Below are experts of layer 5 (counted from 0) of a mixture-of-experts language model. Rows are named router (the router's row for the expert), down (a neuron's output weights, with its number) and show model dimensions 64-127. Each number is 200 + 30 x the weight over its row's rms, rounded and kept within 0 to 999.
Before each expert's rows: a language model's description of what the expert responds to; "raises" lists some tokens whose logits its average output raises strongly, later layers aside. This comes from a sample of Wikipedia text that the model never trained on.

# expert 62
It responds to: Words and equals signs in section headings like Discography, Honours, See also, Career, plus frequent mid-sentence in, also, by.
raises: "'", "-", " of", ":", ".", " and"
router,203,221,204,230,155,144,219,204,163,198,218,224,204,215,141,240,185,243,215,178,256,258,207,158,227,213,254,206,202,209,182,267,173,194,186,167,140,244,168,255,145,199,224,177,171,207,203,274,203,230,137,265,186,237,210,143,204,231,242,205,207,205,186,151
down0,242,187,208,165,192,193,235,162,216,236,182,220,161,213,228,215,222,217,208,229,166,213,199,183,182,178,210,124,196,226,187,191,194,195,215,179,250,201,240,242,190,250,229,216,226,229,175,270,180,182,245,188,183,176,246,210,227,206,227,183,169,174,164,201
down1,203,227,225,244,185,265,213,153,170,201,169,231,228,192,199,212,277,192,257,166,181,205,196,189,168,203,219,162,208,231,179,195,229,204,201,206,193,196,236,171,229,144,216,184,194,215,197,200,192,173,202,204,203,183,231,303,251,177,204,187,185,206,159,249
down2,183,174,219,222,193,201,184,169,199,171,207,245,161,192,227,245,185,199,260,212,196,250,206,178,201,187,206,198,163,207,191,187,187,185,159,195,209,159,155,196,201,239,255,184,196,216,200,219,227,171,196,229,152,239,171,186,209,284,179,244,187,182,244,210
down3,247,193,216,251,170,275,170,200,176,166,162,216,197,232,152,226,211,201,213,172,257,173,216,160,203,254,192,220,188,228,213,211,212,194,133,224,204,204,250,223,214,190,156,203,180,179,175,213,200,179,190,222,190,236,237,217,171,222,175,172,171,195,207,177
down4,210,230,179,193,148,215,275,184,176,197,194,178,202,184,248,238,200,178,274,206,219,211,164,212,146,209,240,238,195,196,223,214,175,182,203,207,258,193,182,213,204,158,239,201,200,256,176,212,182,226,227,210,203,201,199,220,160,220,162,225,226,250,195,226
down5,190,189,202,219,198,266,198,237,190,148,203,205,218,220,217,222,148,195,249,161,135,173,182,238,229,243,172,210,205,179,161,191,179,156,172,225,174,187,160,184,216,168,146,199,175,158,183,199,249,167,182,227,163,230,208,228,207,206,224,216,210,163,231,193
down6,205,248,194,129,180,197,223,192,227,148,173,196,184,227,167,242,190,180,184,213,144,208,162,178,209,156,211,199,221,203,189,201,204,231,154,212,197,188,163,199,215,215,206,192,158,217,162,196,212,176,161,171,219,203,231,224,212,160,228,154,229,213,180,146
down7,169,170,195,198,229,174,220,189,222,229,215,192,190,190,166,174,210,217,187,245,210,229,190,179,173,232,239,135,206,218,232,234,203,230,173,205,195,202,202,241,200,170,231,186,192,174,230,144,228,169,184,201,221,217,201,232,202,135,212,178,206,159,208,188
down8,191,208,222,198,179,204,162,152,201,187,143,182,213,189,190,225,157,152,253,233,208,192,242,152,186,185,186,204,213,207,148,177,218,175,179,193,184,171,218,124,180,152,200,206,277,203,233,201,207,200,176,186,218,171,218,221,252,242,240,243,176,223,193,150
down9,173,252,156,204,166,201,181,231,178,180,245,155,178,234,182,208,160,176,211,159,181,195,173,180,190,172,173,174,200,195,169,223,121,214,163,209,237,165,234,160,212,191,207,177,207,191,186,208,181,188,177,166,209,191,173,180,253,233,218,154,236,152,221,235
down10,213,183,186,224,215,219,182,168,163,186,158,259,163,238,224,203,162,232,194,212,212,211,205,160,173,187,235,166,189,174,204,178,196,225,183,84,262,179,193,256,236,259,237,228,209,150,223,197,164,194,213,171,187,195,188,193,211,216,207,184,210,245,219,180
down11,202,229,143,170,161,237,224,224,185,234,171,173,193,221,173,286,200,185,197,213,148,219,176,159,195,194,186,288,211,220,187,218,171,139,206,198,203,155,208,158,170,197,215,224,203,247,165,204,266,250,175,194,192,201,212,188,220,178,198,216,174,205,174,152
down12,214,162,159,190,204,198,153,174,201,213,216,194,138,209,166,174,229,186,232,174,228,236,201,251,168,208,227,220,195,172,222,208,191,179,212,214,182,154,195,239,197,186,201,150,198,191,239,243,186,203,161,172,252,130,156,217,195,184,181,239,213,210,177,209
down13,206,194,228,149,177,204,230,186,200,160,205,173,240,164,233,171,180,251,168,188,238,233,203,219,209,202,211,219,219,219,185,183,156,196,174,185,222,186,228,209,218,231,222,203,197,172,195,189,195,172,233,190,184,192,200,159,193,186,219,204,226,195,181,197
down14,237,235,217,236,241,196,202,226,216,194,213,185,207,238,208,200,194,247,177,220,197,204,229,186,181,163,228,161,187,232,211,173,206,168,200,169,230,194,242,213,218,214,233,200,221,156,210,220,234,157,223,240,143,242,220,201,259,156,147,247,152,213,190,222
down15,168,209,207,202,206,230,200,191,167,236,231,171,164,233,195,230,188,166,212,189,177,174,210,223,126,200,133,176,203,192,190,229,248,180,210,173,203,191,216,184,218,245,245,173,264,236,168,202,192,230,223,172,171,246,178,206,184,197,216,223,208,121,160,193
down16,257,176,245,222,168,209,193,168,177,170,179,192,135,194,194,190,182,173,249,158,160,213,177,201,191,203,179,192,228,169,212,147,192,180,231,174,196,212,226,224,156,157,260,176,179,201,190,190,207,183,216,215,191,229,203,184,191,206,150,266,206,194,158,208
down17,193,210,231,223,178,160,233,133,169,189,127,157,193,201,188,184,191,260,194,169,211,179,193,254,151,216,233,256,206,219,205,202,199,220,227,184,207,162,229,244,199,200,164,232,248,237,252,197,220,190,154,218,168,212,241,207,253,213,241,168,233,164,228,225
down18,199,240,184,202,225,236,222,211,222,217,234,244,180,190,212,201,174,212,190,206,157,209,199,207,214,223,252,185,195,184,184,148,182,257,253,207,203,167,203,231,166,206,226,205,176,234,215,199,184,189,247,260,221,251,169,218,155,193,207,191,232,180,207,189
down19,168,204,221,228,188,187,177,279,199,212,188,246,230,200,217,180,179,182,187,216,208,203,250,177,239,185,169,200,177,216,205,180,194,181,237,190,218,191,165,227,214,218,204,173,242,186,238,220,200,207,222,197,206,200,263,267,254,193,197,192,192,183,183,230
down20,170,235,239,135,163,182,202,216,216,196,249,209,258,233,175,196,187,216,208,187,177,214,191,226,188,163,283,253,163,158,291,191,215,234,197,200,183,206,185,227,216,200,219,208,222,228,139,248,197,176,198,194,249,236,224,218,174,218,206,249,200,158,203,225
down21,198,200,272,175,196,194,197,210,203,180,229,162,167,182,139,165,176,209,189,171,220,233,214,213,122,181,179,191,242,222,237,179,224,234,254,188,197,173,180,206,213,200,247,162,205,246,178,210,165,198,229,183,190,244,259,185,226,221,179,165,172,175,199,210
down22,187,148,183,239,130,157,196,169,229,207,214,189,215,157,179,233,173,234,226,213,176,252,182,222,209,241,168,243,226,215,180,197,202,196,240,212,205,206,218,195,230,218,192,179,150,167,190,176,202,201,222,156,175,223,195,183,226,193,250,224,209,148,157,169
down23,171,229,200,234,280,188,204,208,227,182,200,251,208,210,179,234,232,230,216,196,159,194,184,172,252,203,171,219,154,175,227,209,173,187,178,207,156,216,171,237,176,209,181,239,166,232,212,201,236,234,169,190,167,196,188,180,191,213,171,206,138,226,200,219
down24,175,235,188,163,233,152,222,209,181,176,194,175,187,191,190,221,180,256,163,168,177,198,197,213,195,187,204,217,210,180,192,243,217,187,186,175,204,120,183,202,207,190,206,203,190,166,165,190,176,178,199,269,188,262,196,216,267,159,186,204,217,207,220,254
down25,208,210,165,172,263,158,255,214,209,244,209,202,204,209,204,194,181,222,159,187,203,225,184,224,180,205,224,174,185,216,121,208,203,181,217,177,165,188,172,169,192,235,208,202,130,188,169,245,158,192,206,218,231,214,202,197,218,206,135,241,175,178,151,210
down26,275,245,213,251,236,195,233,231,233,200,215,181,161,204,219,195,173,191,204,198,187,184,213,201,236,198,226,235,217,273,226,188,217,223,201,174,239,215,221,182,138,226,164,222,238,203,229,200,201,128,239,153,200,226,214,214,234,184,145,196,179,205,175,206
down27,157,203,185,230,222,202,186,233,196,249,215,188,239,204,194,218,223,139,176,206,190,229,166,224,197,138,177,187,213,220,258,219,175,204,189,194,190,229,191,237,208,169,152,248,183,221,225,146,170,206,183,238,183,166,174,242,168,218,181,226,166,170,218,194
down28,183,215,244,173,222,176,212,177,200,241,205,232,213,216,231,237,216,182,186,230,234,230,158,182,186,212,155,206,230,172,244,201,191,268,204,226,216,201,236,172,247,192,138,189,198,181,233,183,206,209,143,183,203,151,178,219,188,197,232,233,203,196,192,209
down29,176,181,219,195,173,195,216,190,251,187,209,199,285,161,231,195,186,217,158,170,251,169,207,134,251,178,188,222,164,147,202,241,234,181,215,218,129,207,196,184,264,230,202,217,180,230,175,157,163,244,218,233,177,194,170,172,239,208,128,210,209,154,200,179
down30,254,222,202,233,178,184,176,253,179,217,215,225,208,189,244,243,173,213,231,205,210,154,233,206,211,204,239,186,159,167,238,199,179,216,212,204,181,209,182,238,213,163,216,235,132,189,215,194,191,211,191,208,183,181,206,127,211,206,231,223,167,148,192,221
down31,246,192,220,157,224,219,245,234,169,257,222,163,182,168,182,152,206,235,158,226,248,216,203,204,171,212,213,181,253,206,163,185,192,218,197,183,243,227,236,221,210,191,249,209,164,230,159,176,178,128,212,171,184,227,220,258,137,207,134,243,239,204,222,215
down32,205,217,222,209,193,198,213,203,194,223,228,205,225,200,182,157,164,155,189,191,160,156,155,161,209,196,181,252,215,258,180,245,168,177,191,191,246,226,146,163,232,186,193,218,172,234,135,201,181,204,177,240,223,167,197,211,189,206,191,178,216,217,198,212
down33,230,194,170,182,178,183,195,207,220,147,189,235,190,184,225,210,203,243,187,241,172,180,180,195,221,176,236,168,178,212,226,149,168,170,236,195,205,226,208,254,185,227,181,181,199,192,147,212,253,205,156,228,266,225,182,159,185,239,210,179,199,228,171,180
down34,181,182,143,175,238,193,189,228,174,176,153,162,169,196,206,209,243,164,208,208,197,222,160,172,202,232,213,177,182,210,192,172,168,199,224,179,177,185,240,205,189,246,230,196,225,165,184,234,201,188,243,210,215,230,199,165,203,176,236,182,198,188,191,180
down35,177,210,188,236,234,200,154,178,212,200,196,253,181,213,151,201,205,220,181,195,200,187,187,239,160,214,204,199,196,268,227,169,213,172,211,117,217,223,195,165,241,229,263,204,204,178,188,203,208,203,183,198,230,208,271,184,202,171,194,189,202,213,174,226
down36,203,244,181,212,191,147,194,206,189,237,221,223,168,211,195,158,272,203,191,288,174,222,228,164,184,165,217,248,180,233,134,168,155,225,247,176,234,209,265,165,194,181,245,213,141,208,194,165,196,195,168,146,239,237,156,214,147,145,227,175,147,160,214,230
down37,205,188,192,221,158,216,229,139,183,179,212,204,174,216,269,224,220,213,228,197,220,176,224,201,191,158,253,227,214,180,108,200,214,215,166,192,174,234,173,267,189,235,223,240,206,217,190,224,148,214,168,214,171,270,200,215,220,235,176,177,130,215,180,237
down38,178,168,251,193,178,175,224,206,128,176,222,215,237,241,190,252,218,236,181,229,207,233,273,178,144,195,209,231,204,252,182,258,206,209,227,216,152,197,207,191,178,226,225,205,178,193,215,209,214,207,207,207,196,226,235,192,185,187,182,202,232,203,217,250
down39,189,224,222,154,206,226,189,213,157,185,257,219,186,196,138,196,208,198,186,162,196,238,181,179,179,195,231,234,210,202,217,215,212,220,196,208,193,192,205,220,229,204,193,208,188,167,196,217,195,163,200,177,190,205,210,223,214,144,226,236,226,234,222,193
down40,217,247,222,190,243,175,201,179,226,188,192,252,176,188,241,145,170,158,213,198,162,228,197,215,263,245,200,206,135,187,166,188,186,131,184,236,246,189,194,193,216,209,225,209,186,184,261,196,201,231,180,188,198,177,228,167,208,149,201,199,232,193,279,212
down41,206,216,216,153,228,169,204,223,218,156,139,180,222,169,235,193,207,160,204,192,204,193,214,213,207,192,148,211,169,179,246,204,240,165,155,189,159,167,224,184,214,187,231,234,215,194,196,214,213,165,214,226,189,171,227,262,214,221,153,174,150,157,158,234
down42,182,207,223,180,132,221,226,203,235,174,200,147,192,195,214,302,238,203,195,160,213,181,185,191,184,203,242,188,213,162,188,194,207,211,273,232,228,198,208,194,252,181,195,220,206,160,193,198,219,237,207,223,176,214,160,235,260,235,210,191,232,188,187,194
down43,213,193,209,229,189,233,217,188,187,197,170,186,242,190,174,191,185,208,185,215,253,169,193,134,192,171,150,186,150,183,148,213,236,212,316,135,225,163,199,187,214,178,216,232,237,204,177,224,233,173,210,186,174,182,170,183,249,228,184,231,231,186,223,182
down44,134,228,154,238,199,209,203,172,245,182,197,230,207,239,310,192,227,185,199,262,220,194,254,215,145,210,201,188,215,236,216,183,220,207,212,230,217,165,190,146,255,187,209,243,196,197,194,138,135,216,190,155,191,208,196,175,221,183,215,226,183,166,209,230
down45,164,214,190,189,188,213,225,197,159,204,197,175,201,176,234,135,219,160,185,166,236,260,160,183,229,191,161,152,209,238,196,213,181,174,153,151,233,159,178,193,206,218,238,216,186,239,187,195,188,185,206,198,219,220,151,211,246,245,226,173,233,194,171,218
down46,206,217,199,206,177,228,191,177,202,228,193,241,232,266,182,162,173,254,203,185,205,237,175,205,226,165,184,253,213,180,190,179,215,199,173,225,196,196,228,216,205,166,260,184,189,159,219,195,200,180,176,211,212,169,208,189,200,275,186,240,140,233,135,215
down47,173,128,212,176,222,173,209,179,228,197,195,166,185,173,190,150,215,188,186,202,176,171,221,235,193,186,227,156,195,184,205,227,205,231,207,228,194,216,148,175,198,156,203,194,182,178,205,240,227,231,196,188,223,190,158,221,186,209,213,221,257,222,188,145
down48,227,270,182,204,168,181,210,175,223,141,190,152,197,203,249,196,237,169,186,227,189,221,204,161,173,232,184,195,240,211,229,266,225,186,166,184,177,219,155,232,186,176,241,205,169,197,170,193,233,219,138,220,219,241,211,146,244,167,236,167,210,230,216,227
down49,188,158,239,237,212,182,169,192,256,234,168,198,163,212,216,144,264,181,194,232,193,181,182,213,178,248,209,215,213,207,150,136,194,213,256,226,163,205,194,202,197,229,185,196,197,185,218,167,193,187,180,198,183,169,161,200,211,189,191,196,205,223,158,249
down50,197,190,180,137,199,234,223,214,208,214,217,201,226,156,134,173,212,154,185,204,181,163,200,188,184,175,158,180,240,179,245,161,204,227,219,167,244,143,162,197,171,175,245,230,181,212,212,206,216,266,169,187,230,235,244,233,230,155,179,196,216,206,180,211
down51,209,206,171,191,207,206,182,233,175,196,163,180,205,212,213,211,159,208,218,206,192,201,234,216,169,233,206,228,173,190,161,236,181,240,248,225,231,181,165,204,232,108,212,229,177,193,137,170,137,161,186,204,181,181,196,170,211,212,180,172,180,200,189,227
down52,193,247,195,249,210,227,201,260,209,190,163,217,169,192,176,254,165,181,211,163,218,239,236,237,218,198,193,225,176,207,171,230,195,237,167,174,238,224,148,205,218,179,212,202,197,219,151,195,262,183,228,200,219,185,207,197,221,188,204,247,231,173,219,197
down53,196,182,228,168,169,231,248,186,196,173,171,205,210,237,113,162,215,179,186,181,223,209,215,193,176,240,231,186,213,140,193,170,149,255,224,229,205,182,216,202,228,148,200,199,202,185,141,229,191,190,186,195,202,209,196,179,175,213,212,195,195,149,205,158
down54,226,192,192,208,198,168,234,186,186,174,216,207,153,216,183,166,234,198,200,231,184,206,200,184,181,244,211,214,207,247,172,208,256,199,219,232,118,187,207,171,206,188,187,199,221,220,171,190,179,200,218,274,189,178,219,202,167,177,210,180,167,176,198,198
down55,246,217,239,233,256,226,190,217,221,195,194,216,218,221,198,240,204,203,205,201,186,247,271,164,224,245,238,136,202,189,228,235,228,237,186,136,215,224,188,211,180,179,241,259,246,229,195,187,166,213,226,177,178,205,190,206,198,246,165,163,177,168,189,209
down56,223,224,207,176,250,175,158,214,181,205,181,162,161,208,210,207,189,209,234,201,181,199,247,240,206,249,159,183,231,199,213,176,191,174,229,153,224,184,204,185,221,172,188,208,184,180,227,160,230,198,204,157,209,179,172,233,237,248,185,169,197,244,187,208
down57,193,218,167,230,215,143,205,201,213,212,189,188,231,220,230,207,165,217,217,206,158,172,224,170,213,175,245,163,252,206,250,199,210,212,162,194,194,204,177,220,206,218,213,184,216,232,237,224,202,209,226,167,166,258,192,175,214,231,189,191,218,164,209,229
down58,188,219,154,206,219,225,192,171,186,203,267,185,178,162,182,176,224,247,249,237,241,195,198,198,265,217,244,170,165,251,235,194,211,218,161,172,143,173,204,175,208,190,168,210,262,262,203,238,185,165,174,206,194,216,220,208,235,167,211,179,198,202,206,216
down59,246,247,212,185,188,162,247,154,144,191,201,185,207,207,216,230,170,170,191,189,173,172,154,171,202,251,153,178,198,161,199,200,232,219,221,174,274,205,179,147,198,197,141,168,252,218,171,135,192,188,197,180,275,184,211,192,150,201,157,201,227,186,210,215
down60,261,178,205,151,205,139,206,178,139,229,172,176,194,200,200,180,238,224,203,177,158,236,218,191,193,130,204,194,193,160,197,179,172,188,245,177,241,210,168,238,206,214,141,238,178,167,219,184,201,249,187,202,182,208,189,220,204,157,196,228,274,173,183,203
down61,143,175,257,210,200,240,214,204,135,221,139,165,230,173,235,174,191,238,151,211,178,205,242,169,166,201,165,167,191,222,205,211,195,178,254,171,163,224,175,196,177,177,183,194,161,204,196,189,161,199,191,214,207,196,227,215,193,187,159,223,145,187,192,182
down62,178,266,146,206,193,231,279,182,211,180,188,217,218,186,240,198,216,223,197,190,208,207,249,187,215,207,192,170,137,193,193,159,170,203,235,200,138,287,191,162,202,228,205,182,204,149,224,165,218,215,176,151,218,234,139,219,181,166,165,163,260,219,162,196
down63,167,195,207,221,228,212,172,236,180,246,211,147,204,284,243,241,211,197,190,177,122,232,252,178,218,167,192,211,168,210,148,215,218,200,221,192,196,212,207,176,256,191,214,187,205,217,190,256,232,218,187,221,184,241,199,220,174,179,185,200,215,133,162,219